Below are experts of layer 4 (counted from 0) of a mixture-of-experts language model. Rows are named router (the router's row for the expert) and show model dimensions 80-119. Each number is 128 + 24 x the weight over its row's rms, rounded and kept within 0 to 255.
After each expert's rows: a language model's description of what the expert responds to. This comes from a sample of Wikipedia text that the model never trained on.

# expert 9
router [152 148 110 176 104 143 158  92 108  82 110 148 172 162 108 153  92 106 123 140  77 146 111 107 155  85 103 140  82 123 161 146  97 133 132 142 114 120 159 109]
Description: Middle syllables after consonants

# expert 63
router [135 166 147 137 106 173 151  68 101 150 152 147 153 150 125 128  96  95 139 168  87 116 133 113 107 123 130 128  94 143 139 144 148 120 123 109 116 124 111 114]
Description: Word starts after spaces

# expert 19
router [119 112 125  97 122 158 131  93  92 131 162 159 130 119  99 124 120 139 130 141  97 134 118 133 120 127  94 154  91 165 117 149 146 109 128 112 105 124 109 134]
Description: Prepositions and prefixes in

# expert 12
router [128 148 145 122 128 172 156  69 102 147 124 136 147 141 132 149  91  89 141 132 105 121 143  79 100 140 131 135 125 134 118 140 150 134 134 108 133 131 119 129]
Description: Word-start consonant pieces

# expert 44
router [118 130 118 127  94 161 154  81  92 165 159 153 139 154 102 140 112 127 129 161 105 125 142 119 120 113 116 120 122 139 145 151 125 139 139 119 115 139 109 144]
Description: Word stems after prefixes

# expert 52
router [130 153 149 135 115 175 145  58 109 160 151 150 151 150 139 128  92 105 135 176 100 111 125 115 110 126 132 111 113 140 123 143 151 131 123 115 120 126 101 116]
Description: Content nouns after the

# expert 31
router [127 150 159 136 128 182 138  69  92 158 144 148 168 152 148 135  76  95 146 154 103 119 126 116 107 119 138 136 107 143 122 133 141 127 130 100 120 119 123 106]
Description: Second syllable after capital

# expert 54
router [126 156 147 129 120 189 149  86  99 157 132 137 164 154 129 131  80  96 136 178  94 118 127 120 106 115 127 137 110 134 116 142 145 134 130  97 117 118 101 122]
Description: Early word stems

# expert 5
router [116 159 142 126 122 174 140  47 113 150 142 147 150 120 141 132  91 106 144 171 102 114 139 107 102 136 134 138  97 135 122 139 144 129 139  97 130 124 104 116]
Description: Month names, dates

# expert 47
router [128 152 138 204 120 195 189  81 111 135 134 168 168 150 157 150 130 100 148 125 113 120 109  92 122 136 122 138 143 128 109 146  92 110 150  97 143 113 123 153]
Description: Numbers and years

# expert 49
router [123 155 140 135 119 170 160  60 105 154 148 143 141 140 115 133 105 105 117 149  96 116 128 118 118 115 126 134 117 132 128 140 141 132 135 105 134 122 103 109]
Description: Word endings and punctuation

# expert 0
router [123 156 151 123 113 183 147  57  82 153 130 131 150 148 129 128  95 103 147 168  91  97 127 111 115 123 137 113 111 144 136 143 151 129 130 109 117 123 113 120]
Description: Mid-word pieces, tables

# expert 6
router [107 145 144 153 102 130 138 115 158 150 151 134 148 130  74 118 124 119 109 120 139 144 112 127 123  91 136 127 109 151  86 176 133 105 155 107 120 141 122 125]
Description: Suffixes, plural s

# expert 48
router [ 91  94 126 123 118 136 154 145 104 113 141 120  98 135 146 155 129 114 139 121 149  83 157 106 106 183 104 103 114 135  77 142 149  88 188 119 142 160 116 156]
Description: Foreign name pieces

# expert 17
router [107 114 106 121  85 174 176  88 133 153 140 159 121 142 145 137 112 110 106 149 141 112 106 133 137 180 124 108 134 154 151 145 127 116 169 129 113 164 117 118]
Description: Capital word starts

# expert 56
router [170 136 104 157 120 156 114 114 117 146 135 135 168 153 167  91 128 109 143 154  85  91  86 120 127  83 154 130 121 106 122 127 150 152  89 108 125  95 110 109]
Description: Endings in -y/-ly

# expert 39
router [115 126 116 183 141 138 140 108 112 169 158 151 115 144  96 150 103 119 157 164  88 167 117 112 142 103 174 125 146 136 154 144 114 146 124 139 109 135 135 115]
Description: Vowel and ar endings

# expert 60
router [136 169 152 126 100 194 141  64 102 152 150 137 159 151 140 130  93  87 131 144 112 130 129 119 123 122 137 136 120 159 135 140 138 132 129 113 127 134 107 122]
Description: Word-start consonant stems

# expert 3
router [111 156 141 106 137 113 161 100 120 177 101 144 111 157 122 140 150 130 118 145 114 147 164  90 112 149 113  87 120 130 144 144 156 160 108 165 131 133  74  95]
Description: Mid-word consonant clusters

# expert 1
router [111 172 142 119 115 172 140  91 145 119 105 145 132 150 147 131 142 100 127 155 113 125 116 123 121 107 108 118 140 146 120 115 126 131 148 121 123 160 119 134]
Description: Mid-word syllable pieces

# expert 10
router [108 106 129 117 137 157 132 129 146 149 136 141 130 142 129 160 110 152 118 151 125 129 115 126 110 129 105 204 107 122 144 124 149 139 150 109 136 111 122 109]
Description: Early word pieces

# expert 18
router [ 69 173 158 113 131 142 161 116 121 139 155 129 133 166  93 144 118  99 127 112 118 137 139  99 140 146 148 124 144 123 129 166 124 136 127 122 113 143  98 155]
Description: Line starts, headings

# expert 59
router [ 96 182 107 106 107 142 151 122 116 124 102 122 139 170 113 119 123 108 137 126 112 125 106  97 125 123 119 149  68 166 115 123 167  95 117 127 125 154  96 140]
Description: Noun-forming suffixes

# expert 26
router [116 172 114 175 111 135 166 127 122 114 129 175 141 139 145 129 132 149 146 159 119 103 116 106 139  84 122 156 111 111 137 139 164 147 143 123 116 163 151 151]
Description: Derivational word suffixes

# expert 15
router [ 99 147 163 116 101 132 118 136 122 152 158 141 177 157 177 132 102 113 130 147 103 166 107 117 128 146 130 134 133 175 136 150 154 165 129  85 134 137 146 154]
Description: Word-final suffix pieces

# expert 37
router [145 153 148 129 106 187 149  70  98 155 130 142 155 150 127 146  95 100 124 160  93 100 124 106 107 117 147 128 111 134 122 133 134 138 121  96 100 120  95 106]
Description: Suffixes, table and symbol tokens

# expert 21
router [118 142 112 109  93 167 120 114 112 115 148 147 166 134  99 147 109 108  90  98 160 120  97  80 133 103  99  98  98 114 171 191 120  89 110  99 131 157  94 146]
Description: Single consonant letters

# expert 11
router [117 163 151 122 116 187 136  57  92 147 134 137 159 155 135 116  97  98 125 167  97 120 131 109 113 140 136 141  81 146 137 133 134 135 121 114 116 118 108 121]
Description: Mid-word continuations

# expert 24
router [153 116 139 122 102 179 159 117 128 139 133 130 153 157 143 167 106 124 170 174 134 151 134 117 128 133 149 161 119 153 126 150 181 132 119 125 134 144 117  96]
Description: Prepositions after verbs

# expert 61
router [127 140 148 139 122 178 138  63  93 160 169 142 147 154 129 126  90 119 126 164 104 115 127 128  96 114 131 121 113 145 114 155 152 144 127 108 123 126  99 107]
Description: Nationality and place words

# expert 8
router [143 169 162 116  63 183 145  47  89 136 120 132 148 134 122 130 116  84 124 152 143 117 130 104 120 109 150 113 110 162 162 116 179  94 125 140 111 109  77 105]
Description: Word-final -ce/-st

# expert 53
router [117 171 126 152 115 146 148  89 106 123 148 154 144 148 129 154 121  79 111 162 136 112 114  86 138 188 142  70  73 144 141 128 153 115 108 136 140 161 109  95]
Description: Sentence punctuation, clause links

# expert 36
router [122 139 149 145 104 177 151  68 112 153 141 138 148 152 136 134  93 103 123 154  99 117 134 118  95 131 132 119 106 154 128 123 151 136 134  95 122 141 114 107]
Description: Name-internal pieces

# expert 41
router [133 142 154 142 156 157 148  89  97 175 148 143 106 139 177 138  99 114 106 177  89 125 144  90 129 121 149 103  83 143 126 134 128 109 110 155 135 143 122 134]
Description: And, commas, v pieces

# expert 7
router [124 125 147 133  86 102 131  72 103 128 130 129 120 143 113 113  91  99 128 156 119 123 107  69 152 129 125 165 117 192 113 130 143 117 144 102 125 206  91 117]
Description: Name-ending suffix pieces

# expert 43
router [121 143 135 143  94 164 177 121 125 145 124 158 112 138 135 157 117 113 144 127 161 136 106 102 128 176 112 117 100 145 186 132 128 121 170 135  85 143 183 116]
Description: Capitalized name starts

# expert 58
router [113 146 133 123  97 180 156  60 124 131 144 137 166 149 147 131 122 127 127 159 110 149 105 103  90 150 112 127 134 142 134 160 150 145 146 116 139 129  93 110]
Description: Numbers in tables

# expert 27
router [136 119 130 127  85 153 126  71 122 165 162  77 108 146 111  89  70 136 107 175  95 115 115 124 128 125 102  92 138 140 123 137 126  96 166  94  91 123 112 119]
Description: Letter s pieces

# expert 42
router [ 87 142 162 125 157 167 118 110 142 139 136 103 137 161 120 121 125 133 150  76 133 140 134 126 100 156 167 126 119 117 126 142 145 110 135 149 139 129 129 126]
Description: Letter d and and

# expert 22
router [102 122 176  90  85 163 135 107 120 118 125 152 142 153 152 101 112 122 135 142 105 123 140 122 117 133 159 104 126 185 138 132 165 137 121 132 111 143 150 142]
Description: Capitals, acronyms, hyphens

# expert 62
router [129 166 135 138 109 177 137  77  86 162 153 147 169 141 124 136  88 105 153 165 107 109 121 107 105 113 149 135 107 130 133 146 151 138 120  93 132 121 126 111]
Description: Line breaks and table cells

# expert 35
router [103  60 160 138 119 117 123 105  96 138 115 157 112 136 126 118 133 151 143 156 146 147  81 107 113 159 142 105  88 122 177 129 174 125 111 129 112 101 152 106]
Description: Line breaks, re/ru pieces

# expert 28
router [130 146 141 132 118 191 150  75  93 151 142 142 151 155 146 131  88 101 152 144 109 117 124 118 119 119 133 131 113 141 128 132 136 125 134 106 127 126 119 119]
Description: Word endings, table pipes

# expert 50
router [ 61 151  89 114 150 164 143  93 134 158 133 145 129 153 131 160 127 126 123 137 123 126 118 109 141 118 146 125 136 160 127 158 142 115 120 120 123 115 135  90]
Description: Infobox field starts

# expert 23
router [142 149 182 122 116 159 151 102  86 111 111 138 118 146 136 182 157 119 142 166 132 115 136 147 128 116 130 114 125 137 186 101 106 134 148  95 101 130 123 119]
Description: Word pieces after g/k

# expert 46
router [116 150  82 157  67 160 162  83 120 138 148 125  94 155 151 136 154  73 140 178 135 150 101  65  98 117 109 124 104 148 140 105 160 135  98 113 114 137 117 143]
Description: Periods and open brackets

# expert 14
router [114 178 127 118  76 144 172  86 112 145 171 137 154 144 130 142 110 124 110 159 102 119 133 127 130  97 176  94 118 146 146 139 134 107 129 107  99 142 129 116]
Description: Dashes and separators

# expert 2
router [122  98 143 107  83 179 158  92 112 110 101 160 106 138 165 165 115 126 137 136 109 114 147 137 118 147 105 179 113 161 114 181 138 121 134 114 119 110 115 135]
Description: Foreign name word-pieces

# expert 45
router [119 151 152 127 151 166 178 143 100 177 160  97 109 166 135 151 120 129 126 147  97 122 104  87 137 160 134  92 158 132 111 156 173 117 130 155 118 128 142 159]
Description: Single consonant letters

# expert 16
router [119 157 150 127 123 191 138  88  98 138 167 113 149 146 130 138 107 119 121 153  88 114 103 102 112 132 125 144 116 159 134 125 132 143 124 116 114 134 104 115]
Description: Commas and mid-name pieces

# expert 34
router [126 175 164 134 124 194 136  58  94 150 139 136 157 143 137 135  99 109 123 173 109 105 108 120 105 132 141 131 110 137 141 133 145 120 134 100 128 130 116 121]
Description: Word-initial fragments

# expert 32
router [145 129 127 129 111 115 128 123 132 124 144 168 140 144 143 170  81 110 102 103 134 121  91 111  95 110 149 124  84 109 132 163 138 117 154 137 104 130  93  87]
Description: Past -ed and prepositions

# expert 25
router [126 147 146 129 117 192 144  72  91 160 136 144 158 144 142 142  86  94 135 159 102  92 119 117 116 112 148 124 106 134 133 133 150 135 125 111 120 113 114 115]
Description: Spaces, numbers, election text